Weights of a small mixture-of-experts language model, trained from scratch on English Wikipedia: 39M parameters, 2 picks a token.
Below are experts of layer 5 (counted from 0) of a mixture-of-experts language model. Rows are named up (a neuron's input weights, with its number), down (a neuron's output weights, with its number) and show model dimensions 256-319. Each number is 128 + 32 x the weight over its row's rms, rounded and kept within 0 to 255.
Before each expert's rows: "gets" lists some tokens that make up at least twice as much of what it gets as of all text; "comes after" lists some tokens at least twice as common just before its tokens as in all text. This comes from a sample of Wikipedia text that the model never trained on. Tokens count by the router's weight.

# expert 14
gets: " (", " B", " \"", " S", " M", " P"
comes after: " \"", " the", " (", ":", "-", " and"
up12 [ 77 105 102 138 161 151 119 176 142  87 168 164 108 159 109 108 105  88 107  74 144 119 141 114 123 111 150 122  66 187 137 122 124 125  98 142  94 157 133 117  41 164  75  93  83 140 148  91 144 150 107 181  93 191  74 130 154 121 125 132 111 144 151 121]
down12 [156 122 143 168 197  95 130 152 117 151 162 179 142  98 189 107 118 136 186 209  63  85 100 200 125 107 170  87  94 130 175 146 104 157 153 110 112 158 125 163 124 144  97  81 147 148 128 130 117 136 217 113 168 159 147 151 116 124 115 121 170 130 112 155]
up13 [124 131 141  88 149 179 158 126  94 130 137 125 143  83  62 165 146 195 110 121 224 121 128 147 170 126 170 172  67 109  83 169 163 100 140 134 128  53  99 162  96 129 113  88 121 128 166  64 101 138 115 150 128 168 146 132 142  70  77 116 108  96 172 137]
down13 [123 116 154 143 111 118 134 140 104 128 115 185 118 143 121 139 142 140 119 113 133 151 120  70 124 130 140 144 158  86 128 151 130 178 131 168 153 100 109  89 125 145 115 117 116 119  83 124 112 212 165 138 141  75 146 131 183 118 201 148 127 123  77  98]
up14 [125 173 127 124 137 187 157 104 150 157 117 164 137 130 106 106 135  91  52 155  86  82 152 136 137  96 143 131 128 162 145 192  79 147 111 153 126 153 155 158 153 171 173 186 178 149 135 169  93 131  99 102 141 103 138 128 129  79 106 135 102 117  86 196]
down14 [169 140 131 137 111 162 155 138 149 125 133  90 139 181  73 124  91 153 138 106 158 103 199 149 153 120 144 107  57 155 135 121 114 135  99 121 143 136 143 216 136 160 154 154  98 129 104 193 160 101 128 110 144 148 125 139 108 104 124 126 194 128  97 119]
up15 [136 159  77 157 146 115 186 155 123  99  74  72 106  82 125 128 115 101 150 110 114  82 127  86  57  86 168 101 124  63  81  97 128 232  83 137  62 117 109 123 137 102 132 197 153 119 101 194  77 124  95 135 153 105  86 164 101  76 105 193 118  94 143 124]
down15 [117  88  89  99 106  97 125 144 123 169 172 103 134 101 157 163  96 155 133 109  92 160 108  98 136 147 151 115 111 122 140 116 108  63 116 112 113 130 151 158  83 101 104 100 104 103  46  81  96 170 190 129 157 108 210  74 122 121 117  79 145 125 153 117]
up16 [142 144 157 138 116 129 170 125  77 123 157  87 119 106 103 110 115  80 159 109 180  77 124  68 109 103 143 162 131 120 163  67  93 162 153 124 117 154 193  58  86 119 130 145 140 128 126 170  55 146 141 122 157 184  27 152 114  94  95 111 129 103 110 158]
down16 [ 92 126 177  94 131 144 156 126 132  82 137  67 147 140 179 131 189  99 147 127 159 127 118 123 213 103 127 117 130 134 177 127 148 160 137 146 131  89 121 158 165 124 138 173 170 146 160 149 137  46 120 114 156 118 152 130 147 171 123 168 151 137 105 181]
up17 [ 85 122 104 124 183 148 144 109 122 111 118 158 145  94  80  78 137 133 157 144 128  89 136 166 110 104  42 164 107 233 115 146 144 142 163 155 113 203 132 163 135 147 131 110 122 106 120 127 141 118 166 167 160 110 154 117 130  80 123 136  81 146 139 179]
down17 [120 117  92 101 173 130 119 127 142 107 101 140 178 117 119  90 145 179  96 109 117 125  52 169 134 130 128  78 195  68 137 103 113 111 103 167  77 127 190 148 131 119 125 126 127  93 155 102 190 125 127 117 120 158 177 126  98 130 138 117  99 143 138 130]

# expert 3
gets: " |", " ", "0", "1", "–", ";"
comes after: " |", " ", "–", "0", "20", "1"
up12 [113 106 161 142 162 132 129 136 132 139 137 157 187 175  91 132  93 143 107 185 105 138  75 121 112 155  82  66 142  37  88 103 111 118 135 100 141 170 178  58 131 177 140 166 154 121 167  90 126  88  88 114 154 137  95 169 145 119 111 138 105 122 132 142]
down12 [169 144 187 131 151 185 118 141 105 154 185 171  79  70 104  47 132  69 117 169  87 197 134 125 102 138 105  52 139  87 103 137 115 151 123 105  68 152 104 186 145 151 138 104 111  96 115 171  89 103 153 132 149  93 167 160 150 111 126 163  99 189  94 127]
up13 [ 85 116 150 173  81 164  99 147 126 141  76 122  86 149 126 113 123 109  78 140 169 134 181 124 129 120 119 168 131 126 160 145 149 156 166  53 154 170 134 151 153 117 149 137  59 132 136 180 109 128 106 124  62 143 154  90 166 141 112 126 147 101 112 138]
down13 [105 130  94 204 101 231  89 129 136 106  63 146  83 136 150 125  75 133 186 153 149  95 142 153 137 136 128  62 130 135 175  86  75 104 139 120  94 124 127 117 141 153 151  85 111 127 132 165 137 148 141 151 134 112  71 113  72 121  97 153 121 126 146 103]
up14 [160 139 118 112 182 106 108 168 135 163 172 176 131 164 104 141  97 107 166 112 140  96 178 154 177 141 163 169 147 116 119  91 107 141 116 135  82 170 131 145 135 188  91 182 154 159 127 132 170 148 102 102 114 123  82 106 149 137  92 144 178 150 173 121]
down14 [146 131 179 150  79 113 139  79  98 108 172  96 193 102 152 140 182 141 143 123  96 154 148  48 155 117 150 148 218 153 140  91 165  76 158  61 175 170  97 119 134 182 160 115 146 118 102 107  58 106 119 129 145 147  95 113 143  85 199 104 123 125 126 111]
up15 [115 118 141 133 142  79 112 196 109  92 180 167 114 121 138 220 107 150  97 145 195 150 174 136 151 109  91 150 192 108  90 105  68  85 164 156 153 230 179 171 147 135 161 106 117 144 120 167 100 152  61  86 150 181 132 144  99 135 124  81 190 187 138 128]
down15 [ 49 124 138 100 183 177 152 114  87 121 115  93 145 161 150 135 120 131 135 159 121  93 168 154 114 142 174  97 136  95 117 217 146 141 156 167 122  93  84 122 137  98 102 126 164 105 169  87 129  96 177  97  78 101  61 141 170 155 100 141  90  95 173 180]
up16 [121 125 115  58 119 132 122 130  47 175 136 139  83 128 103 104 130 164 127 124 111 138 154 159 130 124 129 121 129 111 111 121 112 116 112 133 164 136 117  81 139 117 116 163 149 164 141 120 106 168  85 124 187  95 138 121 114 176 131 165 148 137 122 137]
down16 [113 113 114 115 150 131 140 164 181 118 149 153 114  86 111 143 126  78 150  99 164 131 131 153 163  61  82 129 138 114 120 165 140 100  97 139 126 136 127 119 140 127 116 169 111 108 120 190 153 143 121  92 111 152 138 111 177 138  74 151  73 110 109 200]
up17 [128 144  91 167 115 109 152 138 164 115 199 169 139 158 154 213 132 105 117  85 164 134 139 129  99 180 117 139 129 174 107 121 111 135  78  96  88 120 119 186 116 111 138 124  67 127 142 157 151  88 154 136 122  93 107 132 155 134 109  94  90 109 198 121]
down17 [103 178 101 124 131 134 118  80 100 188 146 130 141  94 130  60 113 110  98 118 116 144 128 109  92 121 177  78 140 114  87 133 153 159 173 146 152 146 177 100 119 192 110 137 127  97  86 111 148 122 148 145 179  74 124 143 141 142 130  88  92 150 142 132]

# expert 9
gets: " ", "20", "19", "-", "\n", "–"
comes after: " ", "\n", " (", ":", "-", "19"
up12 [140 166  98  98 167  74 123 115 110 165 137 121 145 112 163 139 143 175 114 115 142 158 199 110 157 109 185 134 134  92 159  87 142 141 139 125 135 155 122 114 122 149 150  66 163 129 132 138 176  95 108 114 142 128 123 199 130  77 142  88  76 126 134 162]
down12 [155 100 113 170 166 110 169 135 129 109 124 128 179 135 116 165 117 114 104 115 146 152 163 142 114  99 161 112  99 185 183 186 156 130 100  89 112 144 148 187 164 141  56 126 164 120 128 121 129  99 153  86 175 144 105 117 129 144  80 115 147 168 156 124]
up13 [103  85 105 107 114  68 118 146 177 135  80 151 158  63 146 174 119 142 170 155 153  84 154 157 111  72  72 183 126 139 129 127 102  80 123 141 158 115 174  86 136 118  86 142 131  76 134 115 141 105  79  90  92 122 108 154 103 189 125 134 126 152  78 111]
down13 [157 130 116 144 130  77 111  81 139 163  77 129  67 111 124 107 109 120 140 123 115 106 120 140 149 179  92 136 144 122 105 122 110 128  98 100 123 162  82 105 103  85  88 176 102 137 157  65 148 159 139 113 124 177  70  61 162 100  78  52 146 184 151 153]
up14 [ 89 124 128  99 141 127 173 114  82 116 122 159 107 121 141 136  95 129 137 128 101 119 129 174 163 120 169 123 166 136 138 150  76  92 130 115 107 197 122  99 123 109 174 176 128 141 141 156 116 157 119  85 157 156 168 125  94 145  72 132 156 109 116 182]
down14 [ 75 160 115 176 133 127 138 142  82 157 226 146 149  86 107  71  82 106 130 124  55 123  93 141 130 181 146 131 160 132  97 156 132 106 109 147 137 145 114 126 136 152 115 125  82 177 128  93 142 130 119 136 137  96 181  86 160 143  86 124  89  79 165 170]
up15 [122 137 123 130  88  79 139 121  92 126 158 129 121 124 121 156 171  77 186 125 129 140 160 156 109  73 100 102 110 141 122 109 156 108 180 155 158 125 136 121 153 136  96 111 115 184 110 112 127 145 105 129 156 139  94 126 102  78 148 131 121 139 156 159]
down15 [ 88  88 152 141 127 152 131  76  85 111 115 148 121 131 162 130  77 117 110  73 116 128 209 118 120 211 110 124 127  70  79 145 108 160 184  90 100 126 142 123  95 147 111  83 114 103 125 144 118  64 151 139 136  96 141 137 160 144 120 146 141 145 179  93]
up16 [151 120 144 180  91  99  91 115 149 175 179  98 113  97 105 133  90 124  72 108 120  87 145 102 106 116 116  66 138 187  97 153 136 164 110 122 124  89  98 166  63 163 138 133 171  95 165 174  90 115 111 201 121 130  84 124 105  96 138 130  72 118  90 132]
down16 [143 148 153 102 111 121 102  95 196 147 177 138 149 101 156 115 128 165  94 144 117  88 115 143 115 104 126 136 167 128 133 132 125 107 134 152  80  71 126 122 111 126 189 205  30 104 117 117  88 139  88 181 139  82  76  81  77 120 117 167 113 174  61 138]
up17 [ 96 127 126 188  94 130 160 111 202 161 137 139  99 117 120 146 137  79 214 123 116  94 102 101 110 102 105 101 123 123 134 170 195 115  64 180 149 118 142  54 139 175 126 113 110  76 164  70 103  67 172 109 148 141 171 113 107  77 134 127  95 129 141 108]
down17 [115 110 138 154  79 154 121 139 119 153 103 119 149 102 146 169 133  62 135 136 206 156 113 170 135 119 114  86 107 104 105 142 130 106 121 171 182 136 165 155 121 164 103 169 122  85 110 130 114  77  97 119 105 176  94 136 184 152 132  99  91  95  82 144]

# expert 7
gets: " the", " in", " of", "-", ":", "|"
comes after: " |\n", " of", "\n", " in", ".\n\n", ")\n"
up12 [125 123 134 125 141 124 130  85 120  67  80  63 166 122  93 151 167 144  67 129 141 160 112 204 109 137  97 139 120 101 123 109  85  99 116 145 127  46 107 116 148 137 131 137 176 120 206  85  69 125 166  70 177 126  67 131 113 126 141 156 140 132  63 108]
down12 [134 138 198 183 107 118 150 146 105 136 176 129 127 163 138 121 102  88 110 124 107  88 175 131 120 142 124 114 160  66  93 146 152 105 175 177 189 127 135 145 122 107 152 107  85  98 108 144 113  58 157 137 146  51 165 132 120  89  97  34 122 150 136 164]
up13 [100 115 158  76  74 107 148 121 126 161 111  99 114 132 147 174 101 144 126  69 106 117 162 140  48 131 148 109 130  90 204 151 162 125 123  76 148 143 146 141 109 112 130 125 157 137 121 211 173 152 153 102 122 121 106 146 154 108 166 142 128 161 121 126]
down13 [ 95 156 202 115 131 203 137 200 167 114 129 138  82 112  89  92 179 150 131 155 137 189 170  91 107  94 127 115 150 145 159 164 134 124 129 101  96  96 144  76 121 116 168  99  98 106 148 163 116  94 165 170  88 111  92  75 125 178 112 132 137 135  86  77]
up14 [206  90  90 171 136 116  63 129 138 130 133 137 122 140 119 118 116 194  78  89 102 188 145 118  69 131 156 122 147  83 155 117 195 139 128 165 108  93  75 136 104 107 169  95 140 183 115 106 121 114  85 168 163 143 141  61 174  73 129 166 135 108 134 173]
down14 [121 174 163 131 199  78 138 131 122 105 105 107 134 142  79  94 128 146  83 101 135  61  82 136 163 117 149 129 109 121 127 129 210 137  98 122 134  63 171 133 141 132  67  94 147 139 111 157 120 165 105 176 152 162  96 163 101 127 123 142 124 132 133 135]
up15 [119  77  96 119 102 103 169 170 109  95 127 123 143 155 144 146 105 114 141  77 120 124 152 143 165 164 178 132 160  82 185  69 109 154  97  74 133 105  75 171 186 157 125 183 100 127 140 158 159  71 157 140 148 167 146 127  97 138 122 154 116 154 119 129]
down15 [137 151 120  95 189 171  93 103 198 111 103 138 113  99 113 186 136 136 109 181 139 150 141 150  98 146 153 148 140 118 142 158  50 169 138  81 160 108 152 158 145 172 147  63 100 136 152 131 169 102 163 141  75 153 152 144 134 112 123 126 135 157  95 166]
up16 [152 118 135 155  69 194  63 125 125 146 119 157 143 131 127 183 170  93 164 154 100 129 104 129 135 161 118  92  84 110 164  66 170 119 171  57 123 152 118 124 124 106 102 120 153 147 174 146 162 110 166 128  78  84 103 122  86  85 115  87  92 132 152 138]
down16 [ 77 100 158  81 117 162 160 129 123 142 112  60  62 179 146 177  71 102 163 142 109 120 156  83 215 167 160  77  94  91 112 149 110  70 227 131 124  85  57 184 102  66 147 136 109  57 147 137 109 113 118 169 125 159 110 169 152 149  75 155 124 121 121 100]
up17 [129 106 137 184 131 175 179 171 107 140 162 165 134 159  95 144 149 151  75 161 143 163 100 198 101 177 162  95 120  90 124 134 137 169  82 134 107 129 172  88  57 166 112 160 142 100 140  82  79 113 206 183 117  79 119 146 121 137  90 111  78 113 146 108]
down17 [124  93 175 135 107 132 163 116 125  94  88 149 139 145 181 143 175 140  15 137 105  76 106  98 158 137 118  99 152  77 118 121 206 144 182  79 110 111  84 182 156 123  91 174  52 168  77 168 135 129 124 123 150 168 103 103 118  87 140 132 147 162 102 141]

# expert 5
gets: " |", " ", ",", ";", ")", "0"
comes after: " |", " ", ";", "0", "1", ")"
up12 [151 167 158  77 138 141 103 112 182 140  82 109 149  95  82 149 111 161 153 145 162 112 105  80 138 146 161 114 121  97 101  79 162 169 128 167 172  94 127 143 152 126  89 122 121 136 179  54 112 128 166 141 178 132 143 114 167 139  55 111 216 117 147 137]
down12 [124 132  76 141 139 168  77 152 102  72 211 146 110  96 150 115 121 111  95 176 132 133  99 105 120 140 112 164 119 168 174  78 117  96  68 126 123  89 147 156 145 135 143 155  86 148 110 105 151 148 152 126 122 141 175 103 182  92  68 102 121 148 134 152]
up13 [ 69 118 138 110 162 181  72 107 127 117 189 109 151 150 113 129 159 154 114 151 135 101  91 166 146 120 147 105 133 117 197 116 131 157 147 206 140 115 201 114 137 129 176  85  86 150 120 143 120 181 162 175 122 123 174 127  97 102  81  92 125 150 201 105]
down13 [166  99 142 115 126 126 104 116  62  91 117 101 125  70 108 135 113 136 193  83 129 137 107 124 105  89 104 182  74  98 163 151 127 107 157 190 133 100 175 145 159  83 132 203 150 120 110 160 159 142 113 138 103 156  97 114 130 102 118 115 148  99 144 177]
up14 [ 88 148  77 114 174 133 123 120 112 167 156 117 147 122 106  99 164 170 118 162 181 143 146 130  96 148 172 166 174  34 107 148 168 176 186 148 158 151 144 174 143 167 171 138 113 115 151  97 121 117  66  77 109 109 153 117 146 121 135  89 116 106 137 151]
down14 [ 93  55 115 110  76  74  66 115 133  64 201 110 153  78 160 144 145 138 102 144 121 166  79  68 122 195 116 182 154 107 108 114 143 161 107  86 134 100 134 106 133 125 153 114 129 102 152  95  98 154 144 124 108 149 166 148 133  50 154  88  88 116 157 117]
up15 [112 164 124 135 143  96 187 166  57 172 108 200 108  96 181 160 124  78  51 133 148 101 137  99 134 128 127 170 141  80  93 108 149  86  93 101 138 158 142  84 117  88 145 129 153 105 136 170 112 125 184  99 157 131 157 134 109 147 118 103 132 112 186 134]
down15 [112 168 182 131  98 172 153 113 195 181 167 172 116  99 126 114 147 113 111 106 130 113 121  92 102 149  42 130 156 143 107 186 174  27 152 106 114  53 147 144  98  97 128  93 115  82 105 108 116  65 178 150 144 171 122 150 157 196 129 168  97 148 143 178]
up16 [135 126  97 134 143  93 148  94 108 137 226 166 147 134 172 152 137  96  63  90 125 133 123  95 123 118 127  85 133  56 159 110 133 124  68 120  92  83 124  54  68  75 145 176 149 145 159 125 139 146 151  86 142 140 112 131  84 171 129  98 174 176 123 158]
down16 [ 92 169 121 122 103 136 168 128 165 111 147 114 159 103  98 113 128 107 127 114 160  82 128 125 105 222 129 104 165  99 133 103  92 138 205 138 129 152  85 135 155 133 127 165 159 166 195 139 150 147 183 194 220 146 121 114 105 104 153 115 126 185 164 171]
up17 [147 112 131 106 153  57 121 134 123 150  79 121  51  85 121 149  90 124 199 164  83 150 132 126 113 130 156 132 179 136  74 177 124 114 102 146 112 115 119  83 157 120 122 134 150 129 159 180  76  96 163 122 114 154 107 124 145 120  47  75 145 113 192  94]
down17 [ 97 185 149 124 140 114 105 145 130 120 120 166 129  65 140 159 107 102 108 171 144  57 105  41 180 138 129 127 126  50  56 121 154 179 100 138 132 149  79 121 152 153 101  76 160 139 151 145 183 134  91 140 119 106 110 152 151 108 175 128 103 162 167  95]

# expert 12
gets: ",", ".", " and", " was", " is", " to"
comes after: ",", ".", " that", "s", " it", " It"
up12 [125 162  83 157 136 182 144 100  96 131 118 150 134 185 123 119 131 170 139 142 148 155 117 121 225 167 198 163 150 139 163  92  95 114 134 124 102  87 103 128 110 132 177 161 128  63 109  96 153 144 122 143 148 145 135 114 109 138  29 113 151 141 107 150]
down12 [110 152 152 118 124 122  91 131 151 131 108 174 141 120 138 102  61  76  99 164 112 181  99  75  70 112  74 127 115 107 114 109 148 177 165  83 122 184 117 131 126  85 146 159 132 147 122 159  85 113 203 142 100 152  63 147 128 107 154 126  83 152 169 131]
up13 [ 99 139 100 174 162 127 134 142 101  79 137 161 173 129 174 165  84 123 156  61  95 104 133 206 100 168 155 145 122 111 136 183 145 123 138 106 135 121 161 106 207 143  67 130 111 141 114 119 121 117 135 114 169 128 207 128 142 100 145 117 127 140 141 138]
down13 [105 110 104 112 156 102  73 142 121 107 118  88 155 201 173 158  95 103 121 164 151 138 133 137 162  92  62  97  82  55 112  99 165 151  96 104 136 160 162 154 117 161  87  95  96 124 166  86 164 109 147 127  86 117 162 140 123 160 178 163 108 119 158 110]
up14 [157 159 109  50 174 113 116 156 107 106 127 130 138  70 142 171 121 119 187 110 108 107 149 111 124 123 125  65  81 139 194 120 157  94 143 135 132 193 132  81 166 165 150 120 149 188 152 154 125 148 149 144  42 138 149 120 124  90 106  81 123 190 184 159]
down14 [110  95 134 149 104 128 172  94  86 165 105 132  86 157 101 120 136 125  88 138 107  98 136 115 105 128  93 150 110 107 147 128  99  83 122 179  66 173 105 142 108  83  85 109 120 101  83 110  79 143 163 186 156 107  46  95 115 170 124 142 103  98  51  78]
up15 [128 143 118 146 108 162 168 154 131 115 180  77 112 150 158 122 166 139 123 122  99 107  95 123 117 122 172 114  83  84  91 156 143 170 140 141 127 162  59 135 120  93 127 157 130  93 161 111 106  90  63  97 104 139 158 148 104  99 157 141 145 135 107 116]
down15 [ 75 185  82 138 147 122  39 112  66 127 103 146 148  97 109 119 133 114 116 120  97 132  96 146 169  43 148 188 156 209 172  64 139 130 169 134  67 107 140 149 182  94  90 136 177  77 109 122 122 188 171 128 178 110 126 131 137 159 110 156 125 116  62 145]
up16 [130  55  82  73  95  89 109 156  79  96 240 168 118  89 134 117 117 109 125  95  92 155 131 101 163 145  85 130 184 194 190 167 167 129 108 151  70 116 168 112  48  51 139 160 119 145 201 161 126 130 163 115 119  94  98 132 180 145 124 189 130 138 119 160]
down16 [147 120 155 160 164 167 180  93 204 149  41 115  89 154 120 125 105 118 113 143 148 112 134 117  99 152 163 141 137 102  58 147 150 166 148 110 161 153 190 104 180 165 153  92 122 128  89 152 142  95 133 179 135 142 144 136  98 115 118  90 119 181 146 102]
up17 [167 144  96 170 149 154  93 100 146 171 143 127 114 131 103 150  73  46 151 121 133 142 146  83 178  80 184 111 121 140 164 129 151 117  69  96 134 144 176 144 108  91 102 127 147 104 122 113 138 102  94 136 118 146 191 168 122 133 105 151 100 128  14 136]
down17 [116  93 101 178 138 135 108  65 170 106 105 162 136 128  79 191 128  93 210  99 195 151 153 105 140 171 103 137 106 143 167 157 124 185  77  99 194 125 162 155 107 140 172 119 185  76 129 117 139  77 142 170 137 129 159 155 159 177 122 102 109 184  61 143]

# expert 6
gets: " |\n", "\n", "|", ".\n\n", "\n\n", "=="
comes after: " |\n", "|", ".\n\n", "==", "\n\n", " |\n\n"
up12 [146 132 117 113 164 156 134 149 121  95 169 142 190 162 180 123 173 101 147 146 138 142 154 127  55 125  95  56 148  83 114 101  87 106  80 177 132 100 110 108 155 135 128 183  92 130 140 125 111 126 144 137 101 135 158 117  93 115  60 139  71 186 170 176]
down12 [144  89 121 102 120 121 127 111 163 124 131  60 106 102 113  88 108 117 178  93 154 122 195 124 153  56  67 157  74  97 166 114  74 148 117  99 127  74 105 150  92 166 149 193 122 157 129  85 168  79  57 139  87 148 107 130  84  91 105 120 143 163  82 118]
up13 [139  94 115 141 163  83 189 135 156 127 139 105 153 154 134 111 151 127 181 118 108 103 162 186 173 132 134  96 156 114 183 157 123 115 109 122  99 144 186 104 123 127 152 133 107 151  92 127 169 169 156 113 118 136 137 162 160 116 105 120 130 101 127 212]
down13 [150 146 154 186  97 122 144  21 132 145 129 103 119 102  91 127 118 154 126 128 130 100 115 155  64 171 111 167 110 159 116 132 101 158 124  82  55 148  84 132 171 105 132  90 133 133 139 156 134 109  35 152  79 155 135 156 112  87 108  95 159 118 144 170]
up14 [137 166 151 177 130 121 179 107 100 114 136 116 140 139 159  71 159 108 175 150 141  99 131 161 152 146 210 136  86 182 121 109 102 174  58  98 153  80 166 129 135 123 140  93 125  81 168 165  27 141 185 156 120 142 126 153 119  99 100 120  69 116 144 145]
down14 [ 99 129 115  85  62 162 135 144 104 110 144 152 135 148 129 100  84 152 115 181 151 133 129 100 135 116 155 129 178 123  92 119 124 140 170 130 160 116 154 135 123  95 158 114 170 128 140  93  48 114 159 108 147 152 114 176 171  51 152  67 102 106 132 110]
up15 [ 84 105  70 123 153 156 112 163  95  88 137  84 111 178 163 101 157 114 150 121 195 128 126 178 129 214  84 134 101  76 140 104 110 151 130  91 177 147 159 110 162 129 169 112  73 153 110 166 131 104 144 153  69 167 169 172 112 128 158 106  82 109 135  99]
down15 [139 107 152 158 120 111 137 135 125 183  65 130 131 140 161 107 148 135  53 106 131 171 133 120 130 103  82 106 122 114 152 168 112 102 103 124 103 131  99 198 103  99 114 123 111 112 150 164 112 102 114 163 124 139 108 134 167 105 132 167  74 142 146 113]
up16 [120 140  91 112 145 171 176 148 160 119 144 175 109 151  66 120 152  84 115 169 134 143 149  67 104 187 111 140 119 163 139 150 157 134  88 139 125 115 103 206 131 120 130 199 162 129 151  93 178 120 126 130 108 105 100 165 130 119 143  86  83 129 115 168]
down16 [146 109 102 105  99  99  83 102 122 145 117 186 167 127 104 133  49  79 149 168 139  79 167 142 133 164 155 172 141 183  83 163 164 151 146 113 106  94  73 154 117 103 119 146 106 174 116  79  80  90 194 117 123 154 104 124 126 132 148 104 192 117  98 162]
up17 [156  43 138 146 165  95 157 183 140  90 151 170 185  86 118  98 146  94 128  75  84 142 148 154 132 139 138 169 115 145 151 154 165 146  98 148 116 196 104 136  61  72 155 132 169 132 134 116 171 116 114 167  78  64 123 152 110  87 131 114 144 182  97 123]
down17 [142 105 113  82 120 101 136 115  92 115 135 131 124 166 138  98 120 136 124  34 203 172 152 117 172 187 180  25 125  83  92 122 105 139 128 126  84 101 141 154 127 110 159 129 133  94 104 171 152 179 159  94  72 220 142 116  97 113 102 174  99 109 101  87]